config.yaml
n_layer: 12
d_model: 256
n_experts: 64
experts_per_token: 4
d_expert: 96
d_shared_expert: 0
activation: "tanh_gelu"
moe_layers: [1, 2, 3, 4, 5, 6, 7, 8, 9, 10, 11]
n_empty_slots: 16
router_score: "sigmoid"
normalize_top_k: true
routed_scale: 2.0
balance_loss: 0.00293
balance_bias: false
init_std_router: 0.0117
lr_router: 0.00255
vocab_size: 32000
norm: "layernorm"
norm_eps: 1e-05
tie_embeddings: true
optimizer: "soap_variant"
lr: 0.00532
grad_clip: 1.0
batch_tokens: [32768, 65536, 131072]
seq_len: 512
train_tokens: 259600000
steps: 3433
dataset: "wikipedia_en"
Below are experts of layer 9 (counted from 0) of a mixture-of-experts language model. Rows are named router (the router's row for the expert), up (a neuron's input weights, with its number) and show model dimensions 128-255. Each number is 128 + 24 x the weight over its row's rms, rounded and kept within 0 to 255. Numbers have three digits each.
Before each expert's rows: a language model's description of what the expert responds to. This comes from a sample of Wikipedia text that the model never trained on.

# expert 23
Word pieces inside non-English personal and place names, often in sports tables, such as ör, zar, Sch-ni-der, Esp-oo.
router:178124145092106148179133113131095100139175132146119141152132170130122116132138142136172105141153137172118126109130133074130120102165118102101088102135140148120169112126142133095097144075104091117092151134121102112137135125106107114143113085146131138139142118139109120120155123067091111121105131077124175144140128132105155163124122170127139142136114158138148141174170113140144136110130
up1:123116112143130138118143161094108169181207152141147115106132166135117134100164096117135161109089133139083155121099107125167121140100132115128113122109145139129094119134138168151123133148096123121156151159128126126146108120137149111129139080123146148116146139111101143173115089165107138097145091148129139156122159149143110107135121114147103150148134176146108132137140074150138132125162
up2:111105061142160175143104148114189126082142111081100151099130073146148127116123162145122115097146130118126081134121109168122159102147079114086111130072133157173132121076124137146145106093138113109102106120157111125129126134136148132147136113111129142117154124131104113115117129109119143138148105133127100057140161121121137134098114155119112122125130133115099130100142108127143110150110
up3:149149173131170094153129138125133116093134162117115143110131136151119152118131135154145148107098079116145084098132108136105148097125152158123123111130145155135158140080111117058109182099053137116126109184134117133173117142118143126097138108119149138097108130110108130106110118116124119125158142135156127158181128119114142133141111134110150171146115154147126151120133112138122110137133
up4:137108166116111100095140144175118103095175129142075166169103081144121129173143088131143106190126118120149119141144140150125133113138107096091101112115099135178188109122109121161111146132144127134137132144117163092092165158110084139084141102133120133121150069116100136120142115127126102135138088128137145117125160116100104178106140167092104143119146101119135168129140111108151146149115
up5:096121137101103124150096138156126141123206104132148117128137060110071150125143159119142091176079138141097115114175142142154112116113129152109102102102154146138151117122128144138142107182110108119137104118125125146090110102115111149161129129115131135111115061097100153140099117144131121108079105118142135109118127161095160131111133169145149133123113147073118161134115130160134097138125
up6:155122137085161122131119120123138116093156127108103140149133091113130124140105127138127161097128141116116140098137066106124154122129126080129125156105151148123152096112146138099145148148138102150176113113140139187146107152106101111167123080128149167169084117102160116116139131110104143100150085115089150102110103137121152184107102179151082133169137158137120086164155158143098162134165
up7:143126144119120172150105161104129100126138109142104129108093115100139106091102177115107106119188110154108128115132160186086177094144130137117123128130139115129150105115111143153147159101122124148139154122181068108136159134142094124106144151109110135130151107126133150133126133114108140175121123148153148160150098105132128153084110115132102100088101119139122127163098147134111146145118

# expert 27
Given names and their word endings in sports rosters, cast lists and tables, such as Robert, David, Erin, Ekaterina, Evgenii.
router:139173133106139116173131142156074089127159149146114142102139163129097134124122174170163106125130131132177074106136098114123137108136142143118093112118108135127146133105120140092109153110065090095103105154075103141157142161117125103090124099107105148119135122140118130084139133118094086134128146104114156146145103121106145130131144126124156159126129135141142146106132145141158119123116
up0:135180157130130123120112089121116201118164117129111106101175100134092179105114147137119094095143161132101137133151163079170098109102082106171105103149102195145125132147083144117090132121097127127118101094132178131143100132119128121132101124090099105126079140139141117111110133124146119137146142128143113140145150073141121148158150151092105099173116120174131140147141098173177117111103
up1:117145154104170131147114154151120142140125190147154147128151128116144129110134136150128098126167136116142121099145103141146108073154155130077123132130096133136118101160142102120140162112120144087144132129118154135141150119104074152156128110122109148127114155117161136128134109115164154162145155127144120188152165089125111145121120129164130151129153126189108140126132188136146133091098
up2:148105114117094114103125132142110105151111117099131146118130129147118111137111129145080152128127128162146112120101119144126139103141117117141127150124168171120155131109174141111098140113169092065134156128109136106117131133131147145117127099106134109113138186163105140102075135137162130148142144195133147107141124104132134190125150122134115165172126157117136074113164157080171115119135
up3:160150122166124141136092166151164132164153104156116154134099169114119091146120171130142098158151131109104137120128130115113140123121098136158125139133094110169102135110143130120075139097122115124129134132192150127153077172133128117111070121141147157115097111107142170174144135131123141107143122107140120134168093133102134112127100125088159154089117148140146140178157114084132141135146
up4:106125110141110161138126129125137104096156095127162162095111145109142158110170168149145112157097108106129112119129117104126124098128119112134130061131163079105161114165156120118105094144132161090169132125147112086129165111138135149099099158117136104135122133151147115117130112090119105113156125084160123075105139192102120116098100165133108145097120174127086153121128106125152104131162
up5:131102091076111134156141141111138097158102125139115134093167113100123120125105093157137128117095135156128141119118127124120153086166101143124120138166134130123151146106111154130124180131112105130113143127140154092134140122130112126110091126103158176108114119100104120092091119144107115134125111177149162109110145164051148180151127163127108134138147151098132140105108133093179159160098
up6:080114145165155138160135125131163133131157128106148095153120106132115176136108078095121125166132137152140110120174147120127124141116178072112134112131115116158134114111135132168123112143104174154126122107131117149144157173166116138146141108142159099130128172142152151108124149137139118115134090111134138122099116131132139098147129120148165123183150153134089102156158132116132131099139

# expert 32
Raw byte fragments of Chinese, Thai, Arabic and emoji text, byte-order marks and coordinate degree signs, plus nearby parentheses.
router:089158142120091155154123138105104111111149077170189168142133149124120144145139155170111129160169105167132146104096114143147120104143141097136098125106148147152117146089155130118134115119140070117131116101113143103098159115108096109129166073084125155155152132148105101107129125102126098100149149135151153139083107124130165137115152116100115144143180119135112160131124151142121162101098
up0:161104107125122084168167147147107131076114176156157102162167150149131109115161149162104110116149127082114095141112110126099102102171133118120116131111146119123093149155162140102126126124117130139131092141110129108130129105143137151129185120141111133140115121141121110078117145108118150140113130099172142076115164141069115160083128118138138111102137148158134120093101126149154150139121
up1:114145113095123143106112145082086126130125095117126168113114117180117151117118169105135156105072084117166119142098126149182099107121141111130131150122095137122118130150124170093131130113101143107136147092163141180097109129110148168110113152097120150120088150095119141150124096123148152111163114123097100121159142123117128146139123166151091146114096163143148108129183110121144119083131
up2:148114112146167101126176117149096138092153106173131132120105147125136134084135143151098138145122120119116117133148106144134131125139114113116125155116134112151108125126069114141113129097123127142143121121144160120104095147121134182134063129120155101122120097114145106091141140139138085151146081089102096147155141140124159101075123168117126130115110155136109132121142177128119146120125
up3:154131154092124152100151147154111117141115126122114108127101094163116121162143109122152136139138091205142155111128133135091101123138122144156098115119119108112144130115116119083143122109131100118094155159135128144089127126174190148145174100128097115113128134129124143167107069138157098122133184161142133147119124151104129142104124126143122127101145089144114121157128135122121147133139
up4:146085097131129112088138142131147084089151131152130107143145152131159111107114114104131119133135133105140124156060129117124126134141135079139151146105103133149103156130155150077120131171131111142103114150097123145134103138120106101095135118106119132154112185121129140130145139138148132132082120112133149169143124143097117112109130128121148154110138109161121160164134159101098112100172
up5:177100107087135138129134150087121163143088161134157114115147103133106146149092115154109129090105143171122120145107129148159145108087164109145113133105119127085129156112107149128136123135104131123114106147091105157115094131114106130155166158110173145068129134094173149108125128159145132138137111133132151128109110110123134130144140143119137100142146108091157132151095142080160137146125
up6:157134128092099127129135158151167119109121124146161122138119129091148130096159117109107104124129120129114169137156090119159106096151085102128096108109115117124126121138126112096090103084147140103153117146117106125176126135166114130120143139133128118166107162115090139132140076138138091113110104084130101090171128131155134148124094148080156109097130150129175137134125177118115094143129

# expert 40
Subject or field nouns and adjectives like law, art, history, political, football, plus URL domain pieces such as gov, ac.
router:120151158120094084143102130114132107140114139181117141098111116134112120134101162102108109148173131155166128113132097149130130118106149143094103116068093094130146084090156148093150092108121110139094145126151112094111193128127157106130173096117130174104140148118141104107157134099141128126145171087154161157143078144121102164129143159113111175126131135176143138126158141135112129117121
up0:108130117158133110129149134117120135134150143100074126099082133100133136132149152125173139145113086138129086100129161128110091087110129089117162145163109135128162117093134159127133118111119133146147157162135118112129152117147127122131133152108126088158096164106173092157166127177076109136176109100124108143137123144102140150159128148126111138084136169126185117141130171134122136099128
up1:155121180130125116137120132115108152078110123127129107088059087138171122141162094121140101128168141144121109140125143132121108093121149121119119127136126135151070150095092123119117149140086114136126153108126119158121126089107131124137169131119139048102098126184082160129133134171086129142121105097093151127083085132079130159114111140120174158120150125109098130150153144091128163122113
up2:145145112168172093105147101131089113116112130122122115070074121114084141136121139104113126151158138114149097133128097127124126090155138147126131109119114118137078155095144137155103140108109113113111122160139113133113163140096151110145150097155131164159163143112108127135108125101146118127162133134166155155121122107149131168147167124143127107136136146133126155096164129125151213135104
up3:128096122127106116145142093123124135110140103176145147108127122092103110134113169145166110152147121133118150126116122089109142166146167167095123129125091082112123128141100118104112153103120132123119136130143091061140129125121112139161114152089133144090153067115143115103146144127138118131146123099130161123155181114131116138079131112171140132156136143170074097095121108130089121102115
up4:151143132136147146164137131141162111121099120157172119123094134140117104157128121062145140119140144139110123149083118127184114103115128122073096098100154142094122129146105087119146122133143119121126142120102158188095148088155123100109143137094125159109159095127160137098104132135073151160078176106150117154136135111148160132072139162122114143130120159132134109139143124126074112113144
up5:110134126071114125163096137138147157127159159164123153147122121170100122144096143115112083092104131141090107121122141116127128121105072140125129139125125134186173106110126159174131092103155138138131105129138166128130120098159163103148133122146104137132125146112126093106138119153148145123130124104136109110130128105081136174121138142107088171155077158122101129166111080092201120094150
up6:152171143110096120129135163157138115101098152138154147146079165162161091128135102090111128116109164142141148116135158097145126125131146113084146118125114100118146148162161117103125121160139105106096161179135124128098140099082118083083133079136134139104107130112132160134096122188133166131133146115149121146129124162138104142078129144149153126146142148105153100137132113123145127105174

# expert 0
Words about winning and honours in biographies and award tables, such as won, received, Award, Best, Nominated, and the preposition for.
router:118105163121134121148130132120121108107143144111132149127084104154096095131145143139156137142150141183137119099136127112132135137134132100130096075089137151145172112150122168105094085165126095091104139125106130139078145184143118099105134143139119154151136118115092091131188196092118112105120110105114142147089092144126079159124149173097131134188115103112158112136118133149144135133133
up0:154084136125151096138106069103120090097100111132173117136096160128115114124153116134161136141144127146082118144093123131121088129116170085163068170099123187130122115117131166155206094127140123128137144141120125146154127121103124138132141116150141076103112161137091111112150097137095123076110117110127134120123096096100169140146135151172097112153153111110133165114169145115116093146115
up1:149142112142114160118159094116128131178150128185116136126099110185143107126124108149118083152159136172096147111141121122117090138140138106144148085126129107151131106136106123129101122125153148103180125158122098120152105192087141135111119156136110154123141133131149090149134128123113156144092097160127146148177094114099138132172131143158110130113146168127131108127149151125138107186133
up2:126164183135106094150126095136106145133132146143165120147136150148130138145102115146090135096100142172148114107078098115165128114127138098123124135116100110074134117126135138102160119124145137123136141133078121183141155134138092117153132181150159153140147136128133092147135113150107110114144127084122167120128130137114151142139105079143163127122139154157101100123142102108127166143135
up3:109105127100097111130130145149143089168097107140080152110112073143128127141094105186123158175120128167169134082143099118117120157140156148160163121129108060132168089116091099100107131106128165148168148149167141120104134132090128107110145155117109093145146127121105095133142127101139132147120136064095154141157148105123144143109105140108149088124128147096129136128148131124125180150149
up4:114147149134140168137184163082123132079158156124114098130147114139114093117102153140112115088128112170115090095116123108103135117095100107081103109154151164144140088177075141143165114103133161163158130136151072101146103126133152158101110130139103080098131096139113162112126145154096103113193090155137155153089118105140090152113128114181121127108105139108145158136160130134081110152120
up5:112167106108085111121119128149109119124128161109132101116120118103084144147114152105104133136141182093131158127125102134091103110111132084133091108120165093132175081128128129141111092180114094124151091134165170143093134155100148124102130143106157129136137101131083171150134099086096130140100142134148147164145140159152124103137108176119102122177134146113126120122114119141140161122092
up6:103145171086138144114148103164147110156126098119123156099138148169131157100137155136117150137129146172155143147098107109140117178133149071114108110118089118150083151105115108105156114145100124140139163159152140134104132146133122155118121141115151155165120087109139150140114128150161075154147113121154117111156103115097147149129157135105140078119111153109143171142100124112138086136132

# expert 41
Sports-result words and the tokens around them in match reports and tables, such as Championship, Cup, won, scored, final, round.
router:142147124136100104119109133155120122134131146126174168135108135139115127071114134145127109122159166149134098145162075137107123067136167125130123083107100127111133093114179160113101121162080089114109084128128133114122132187097125133101126123099109142121138142088142105088114125086132147125178130151128172142124121146123120170130117167120121125188095154166142119122139114159175122134127
up0:116142133105117132104142170158143150148132165153093111128075138128149132119119145151125109132107137151119107139097105153066137087150101154121135127147110147091116128125120126064123104172117089119124124120087144105110146135166127136136160156147128142127167084097124136105099127113132101130110134114118171108144144134100109189131150133089097087199139109135114108110139102106127113138098
up1:107079115114083127087134129108129099120118162102119096116073109136120090162094125137122119093154135120139113138165135107135102138121147112120136138134130105125152195129120120113101091150060126123133095082132106125127123119113158160109120118150168114136111127137093150133143134108109118109139168153139141119125153179117136123134125161094099138098111125136126159154059105096137143155159
up2:112117085119119152088108105111166133123150158171139144116114143151108123125168140106126180143145117137109114122090158125103088136128148133097123119123121144159137156122091109117137159119101106071131163126133120095124095111127112144109107175115166109144131170107096114082117179121177131102133104129129133110148115189144127123128144183121110125184139109102128104125139129120103106113100
up3:111101130137140110116144149105120106100107173140137133088163148133130089079145134116190115160132086161137118127116089115113108120144106144163103135121121125113156132149137175136181140157095105160142146175124089113143112119101168098136114136146103118107127178105097138102089092133114145142150130134126099127153116119149138122125128147133113085169129138163120078158142137106127159134165
up4:152139137127153156132130127162086125112122100126119136158141135151123115125155118107139156121095095097143177078098131113084106134089128110161105095112160138141112139150135158105117123115116148148116135124123163122107108111120087127157136124113150141125122144127118115113116183154154097131107124150128127127127105129122109177125126130094139164098110076134083105139073129162110122123154
up5:130150131072124101137135081155161181140095115151139118135085161128127135147111118112173161109134171160091130137135145134126109122155131133139109140166103150111185105088124144123144110108142140106134164089110106138142110110121117107111125099122121083098105116133155133145156181121133116101127127144146110172102146094129141166167146107143136111149138123092115155121125136161157138069107
up6:134140144134127116101143149151105078119088135124126104124092167122078101143136178149115126119125140118170117148142152117150169118104130092111151152155101111097126155121126167143137106161140112122100117163113128094155143190139060127119129102094124129118156117146168102137109138109152157130102128113132146089137167134162129115110118095110081125118170149143139144106154179138146160155125

# expert 45
Prepositions and verbs that take an object before a noun phrase, such as of, in, with, during, against, using, include, achieved.
router:145158125098122143134126167114123120128135129120115114129087169162118105085115127118142152113196142156177121111116074110169144104135154095112098099088114163138129109110115116115120106177105095120087083139115134124105129140093136094119114093091103153173141143121133103136124133102129133101110150118114136155126094156098107136076099141114140150127132161116144153128158129155117158133115
up1:093133110126102154115153154090122125140134146135105154099157155148162106122151129181145125086127097167155140109150129126172138147083118125118129131114121167091138120115136110087147109147087159115123100149109180153109124144139110123114144082087083137131116130135161134140153134133095138144149125150080101113104132093172118110138092165114124110091106147148171129116139138118141146076131
up2:122148154131168162133116101147117119155126183132143114126174136135142161130137120118099116145106114133139133122184138099100175141122102129139147136122078110148063119102110129083137099098196123116172131089119184092124131123117105145112126129093123136094153130107116119112081152123110143086129092132173094150118115111135138100124123154071106125152127088130125117104167141169134134092151
up3:154094098138098174139125163108097179095124124167140163096105121128137125120138099126116099138170185099173117104095109182125141121100137127168154103126065092133129139135102101166170190166118130203135136135093117129128129112136154107144195126101113114128119129135154092134142113131135132112113111159069141091142139129159147116159133118134126122114132120124147131096161134138180128146108
up4:169094088116134140161125111120167111107090104151126147143141114104120111140163131121143151126096112126106157121149124104156150095063133170122084116108126100096117109100156121100160129124122123160137148133130111112136082161088122120119145097116098119159167162112116144122173162159137158124109118162181149132123120146133114159119121106144099126098155124164157149194121158119128099122119
up5:109132125159148143100165168115117095122114111147136101151146123075104158146162106120097081125170125096163146135138130096165152147142166111101115091129104137158096125142117152147116154099085089113152092132113149163120110125113166087139126106141087109145155083120101099093165086143151139137139145137089093133124107167151122132138153123142130105105139110104133130154136112157099160107113
up6:109113111115119168083106143143112155102104164134107161146134086146151093136121160150137132146135175135135134130118137139159144086131144126116110159102140128126116107155127140106099157148100126173102107139125124084153117121115157147167127143128103120143090153080123116107146138132095133142094101105125121106110124157094120146154124124117132120134156121141156134143140126117119155140095
up7:140152131165174121127120138069118103165154103072148088104101124125194136150101165183101130160166122152120107100168148122093114141092142134098110124115127157112141127116133138093126145125100117124143092153115157097106166114138126138109151114094135140156147159135126130132115140152115122115103158074187178159134118094159111145122142146100130124155117123131107112138152135138126099130143

# expert 24
Verbs placing things in a location after is/was, such as located, based, held, born, lies, usually followed by in.
router:132122198141114099152107173129137074149136100149133135097155105156106109106152134129179138095157148147151162115121135083153116140147143128103129136076078085104153116102172190127124114132112111108132114156132134099106141112151111134139129081117106117170147110150159119100131170101133110118121138136124146140097038162081117160089137160142147119164114160141118178106113155187116163143117
up0:112102111103119185118109117119127134119082133172147135134124088138093108094111162183099157152134128115099092172149153109146102158157168119143082171115140117144167163128155130107116108111146086092097146123151152133122098128147140136112140168161148103145139162128136125148089122097110136135135199095156100154138068093115105149133134153110146136158111149124079144157090164145117141144111
up1:104101129116114107077119145115096088143106156139149126098166139121140121166150130183113110145109180106091121120131123130164104176102139126142114142126083152131124164121164119100142122125115128097114128108107127158174133160129153091143138101137134116138136105171108077108125124111150118115171111142119113129149136145168115070136118121117117140119101136135167131094163151156098124132151
up2:165108141157081123135139118146095147127149097100126078157159120140161149084121139104110120138113127119136149105124134179167110084169184115132146138121122110173140129127127123094145145176159145139098144140129119128168087082138081151121140107115123118138145115142123123104179159120105181173137118123109141142109102124147130122124131145122135073135141178078129135126127146136152156117125
up3:126166136087095121139141139166179108109129092129134119129125158162123145138116145100121105078135134143100136125134093056100118138163103142112140119124136109113104133129117113110163154107105119113083141161170123136107135139116072156144105085115102100147157138072152145089129134137111137150135147092091110152123107129089142125112163133159134123144169088155119159116111148134097143093135
up4:143170117131160179111118129150142142153167127138144100130145130132146076134144129130131142185132088076126140151128161157108097130129106147118108123101143153133089158087156124104106075091136104130128093131100089163092122143148129087132087095110090128121144079139109111160149090122131120138107136132146154128124102156141116163109124111096139115141140192173104128145164144123121105171147
up5:132162164142150125154145133121119115111147170197134125078146129187142097133154129129119124142170089126149125154132139126094129107164136114077100150151113076128125087122153138133129128123115149128127122171106064192139100110122064091133141128117110116158132132144058115123103158138157106095135130168096096106123123098133092144138113130157129144122161148119134088145121122135129116145155
up6:118131159096125065141164177137172132099134156141122148143140136085093077129147129150150127093127097136134175141159100086116138154151099089128143152135133099080150111108141150123144106151127155108076134170133141095115120130100135139146114077142092108121136126152161127142111162138176115129119151131123161160120110128132160128070100151112096147127153148126094143129157163137143143095126

# expert 18
Head nouns right after the, a, or his, such as member, album, film, crewman, team, years.
router:120157165134099071137131152122093103140135136121133105137104121188094137130136138124140124137170151149121101060149085111147138125157110121119112152122117131116160131107145138046097084131145102101150113156086121138100150151085110112125163125101102127149158148127124096108145151110148133101136174109125138144139092151112134152109095143124146112141114118100134148122132121095131146111076
up0:147116133120149188134085153137142105123131150130170114076125117113136134119082127133125128153082117106100113162168093141162111150103127150119137092116128171146141069071120128096179105127096101115146100145157116142098126105148127090135117105119148135146129114140156135094100126147112135078080166086121107106123109098121136070130095137131148159141153117132151131130151108140124154095130
up1:106138160139149148149151094134107158164123156120145158136126157158080117119099160088132067193165125139118174124072135128136126166104159098112149134130160155161162124140152125130140112126112156074119097153164140103156125156130115137087093168182138144146139129124142149116135192114176141115102185099116114125154129119136111131134142174138138107103099113154129128125127144155107132162115
up2:155124096088112158110158121086080123128130148137125120138146130151168124165080144111153091133124143124143135135184142146152120153161100122175126124120114118136130141154140088106144101060094097117100134121136135115107116107103079120135120125112109106100107128098139101100148126157191121127122130124130150121126098160148110142114136080078130076158150113098110093134103144170145137125168
up3:142136130100151129121086113118110126100160094130122143092139131143119155125113136124138072107117186164133162171118159144155152152114106114162160125150144161112142110107136104155148146108137116154108111093123096086137121169115123135116113137159151120137146161112116157076169155107163115118128128115155080143117096117132113145131159150146131087143139097103109140136115157142163153179041
up4:129170111138093098124159124149115108116105175132130116127133115115117152112128105171135116142127164207107112127143166163161136110105141123096160144136147128127118113085167144108100162072119125127126134153101121122141171088174073117110147144162157133137125169114116135128120111139140140124204140106124132101113095130108162111106118125149135192148105106123181146149105115108155121138140
up5:138165126127132143128131135154077118112142134170096157157143107159135127119107104140096149092139128129131133127116138109102148113142140166137140121161111132144124139149097105156136163133155067137164174167119124135102107090126141124134125117130181182192122118135087146154134106147093093138132141164142109122133133120102141146071144113108127141144184153100135122149097125119158098166087
up6:142100071117139095114135095105132171156114115165117131134093130112192142146162077150106134136121122131174141103133140139127069139149128139076135140107122105117105088135098154101101137151101112127149134151073121142160136136117091141162125146119137125136148148125104137140166138121112093133144114105145159125167110149126143094121167098171159128130125133074106149146106130145137109099101

# expert 28
Suffix pieces such as ing, ed, ling, ation, s completing a word, often in song or album titles, e.g. Kick-ing, Smok-ing.
router:095132123115149121161103143103103120156147177147094132145086115132127090086135139149154110158137073152158149126117120116149148099117138124125103127117100123161119114126102147106131121113147101129101144120130130119129153137129114114135134090135112156157134083119144090146119112076133084156136113127145164134112109097130131167109124176105133132163163142139143154124155134141079138123118
up1:142127097096106131088070129122095153106164096150144117180114135094120145136094181135181090117138132095101202150100118077124118127115145145116140136115155117174133108087154080117131148130106106112123123093116118137155138138125174115134091128150156122132120191122135138123155145132131144085114136109118188149142145158129097128130120152102129110104147110125133123153100146139100117136138
up2:139129145104148119141110138117096103115086113143149133150144114096123158062119165132131105154157124108131124163103151095108182143110126188123115107130109146130105125095112083105126149140140168116120116125098117130150132140154140106122148093122167144152114132100127117112165137119068137085124130127142119113115121091141132117095142126120177110144165123139135149134100127159120106151147
up3:139131122117137156126134131076129135142089117115126121146107111180141129128193136119163156117122124125140118140106120126129098118111106092107121120150150123072161100161150145094118113139136147175128158135167132139143119178137155116104120088119109118170165133096108125092150131099110114129103134110094092149092131131145107157108131162124172116137166117119162178118140123113126102154096
up4:138131114137106167091080117128134101122101155099091113145146146095130083156106132152138130158123131140105100103083099081162120068130104127098133122161129149162148129131141118166109090179096127142078136128089116128162145159151104157100130126158138138129125137125150129146119118076114136128139137126198145115107124083139098108128134146089181124119136155081118139136101102150087144156089
up5:118111133134087119114126142143117089156151149112139106132151145141099113112107122114128135157139111161086111127130166149134133123112129132160101135100105128131118129106120182132158061125148086121099142131123110164113142155121151119133107140107148137131123124144144117145082127145059172122132111165145078132113109128142096118097106127115143155159137143186131114128122114119135156097129
up6:135100127117145142166167141107104098136140154081145127156149139129124117092097132129110118109138125137145134102105128137119148103132135106134106100086183109097123122157061158118144104175162097116111120119120136132088108156145115130111119126164109116121143109157091165168130157152131111091188161100105127141162090084109122137118148107116138124160162128118079124145135105125109149132100
up7:106120148108128117136127131089149104142080139133098111120092123131125098063128107114126118108102163148111131110120172091142137096138137123156092118178132105132107101093127156119139154174118144102071150131099120137073099100110116117093079165122138148128095144164134148091166132108145113140088146107083142136139139097124085125096136124109123161128117105115122138118138118151148145165128

# expert 20
Nouns inside names of publications, awards and institutions, like Times, Film, Football, IGN and AllMusic, common in review and awards sections.
router:109160120122100124173094108129105137096134138114124112106070131156083118122119137116151108123150131151155140108149110151122124128161101136120070109094104109155179122112141101105108121125092115091116136099090144136108141163136119119143121129133119136139091159127155105098166176079094106136103114144151149173125078133124108132134157162133122144160132163139153186082112117097149166133108
up0:128166143156131129157082131114121113117115100145153113112129156146145133104117136150115134147064141168129133162088140137158150157100150108117128119147123095138169135133096129125109127137164160141135150190121141128150111136157125099130156089114113120154113160097091175136158143104148149118115107153128158103088129120140138155122151120090121136187127116145147166154104117101120144187118
up1:124170095153098127174124135136138173089103138151144136112117148147149117149108130135135132129099108102105145098147145100146152100086108128125118175107106140151096165129114161108119077117066099136112126110089168152096103152124129129120088084115171137148122118086144134127105131107141091109147127132165184111123133116076135127097175130135132091150141124112137124124085119141106164119104
up2:058102154113118153111104163156092150135157119103137137120130071131115114158142144139133134078123164123150105139111126161137098147148124133067122139100108148152114132118143127132103136105123120112147136154165148149142146142101141143150094131120140160109121173123126142111118124146120095155082099126085141138133138114109102119109155148071144095130105110142129152160083129172165137133144
up3:149154149120123087190128133128150161111095151115173095101058140100124118140110125147174155117146156100120104104100115120101144080148153144143066119146098098149162133143134119099129144101098133135127160102102104109109133149125128110093152100142164118117147100125144123123105111124110138094128122116125156195069112147089144155161113134132137172148133108107134103114122092106121096162128
up4:092148116118122100148102144138106129153111144121145115105115134119131118107139171140068154150094159151145155169134148150104093103078114153060109108127077124099133150142099116133119096120122123140113120165113110121134133161157129162099108129128121130107139134079154083095085118123106088162096144128113151161113111126144111083135134134134142142120143119152151144130106130094152157137089
up5:128104115130180127151119102128080135086123124130117173132177088138107153172088140174128091124098126102129137135109103161136122121183119129130102100140100134123132145097149103128149123134058141109143116115141125140129163129146120145120143120177163118160119177171153146101141130109153103098135155146169125113079120135158140131127129126102110110114100196161126149111157156114110159151113
up6:160121154137103080153085134103144104135174131084151128123123095131151094129103133149126084117169108119160099086125113130129163152160109134191141146159142078120115168079133136088067092139155103096116150079105110152132114138071134145108155167146127135101109104106108128132186137104124086126144154097121135190103100110124150146116140127116116107105137108155138112162113134145130127119148

# expert 50
Prepositions like in, of, at, during and from, and month names before years in dated career narratives, e.g. in October 2012.
router:165151118086119104147140125124125148117149141117117125087107147110138141091122156127163103121149149128171131111148103098133135116137169098118103116106091123166156135132102151154118130138116104084086111138123151111158133114120120106147120101087124127182132117123108120086112140092140132134095162138139127129127096127093103140119126180127135152119117133113170137167147143144112133102109
up1:172116072118147115165088155109124113138141160139156094129168084118120136122154147147118136137126101164142124094094108149074159135181106121121091123129122139128099138109132126151099139122087159113147154149148125142135120108135110182121159123120083121124128128129097093102121113069145147140105118105119192116087148141133089083146147115120101144143145135125112117112150152161143098149129
up2:148148101136074172151167186081147123128184140133124172138092118135132128175124091084126098124139135116144105105102103129121138075127130143137177092146146144087125097085147156108121164133131093146146116131159144113172100119108154191124137129114115144119103147112117094138108133144132142124115136151116115111177150152090136167136183129105132110146097157120155115112141157114131178134153
up3:144111128096116106161150139101082130149129108148120111119082127094128152087152151096126141134127103108126131144123173151117164138105132133125082136095116089103141137140178141127134125126115090117101139134125113149109135135135118188148128158092120132106117117181137118135107109093109099139090138134135120092098146148133160145120096176130130121135125058174122126145134157085157144151135
up4:138098087128090144108153159182117178140131118150126107169157122143130117136112108124122115090091124143136144148112139155101117123111141135109162153089132115161136106133116133151152148139177134167078115158109146131147146157177073150108132163093128126124137117094158133112140111093157147106162143154080118123105120122125120104163133153114108126158155155089121133133156117114133138125152
up5:144069117099108130174123151161125093134143115143137146081128083119104154135137125134147136109141062099135110120082151115118159124138106109126153125115132131104137133154115142126161111095131127119142123152139128130098153166131107135151119096107149160118161181115088128090047097195147120135121126130175102170120138119201127144142134109143149144103157091107162195073114147109126140126127
up6:081204191112129117100152141117114122123069138130111158122143134144143167127143138165084156134137146110136122095080180106128141140158134092158118158128128081101133126109129133132126149091151108134142134114093099090110144134126144119172145143140154135143148124123101124167145147144129100133130118101150131105097102107114110147139144144137112119129137109142147164173145110134125179157118
up7:077129149103149129116142107134143153125161186153143145136134101103112115126146131117090121079120146117153131112119089091192147155129149158128133110117154136144139082080113126140109123099165109136109119152116106117112135124132139154114166143102106084139175088106135106156128136133135120137125110089089097156167132135118172160114151133158130111117153110116163142097105131138178117156102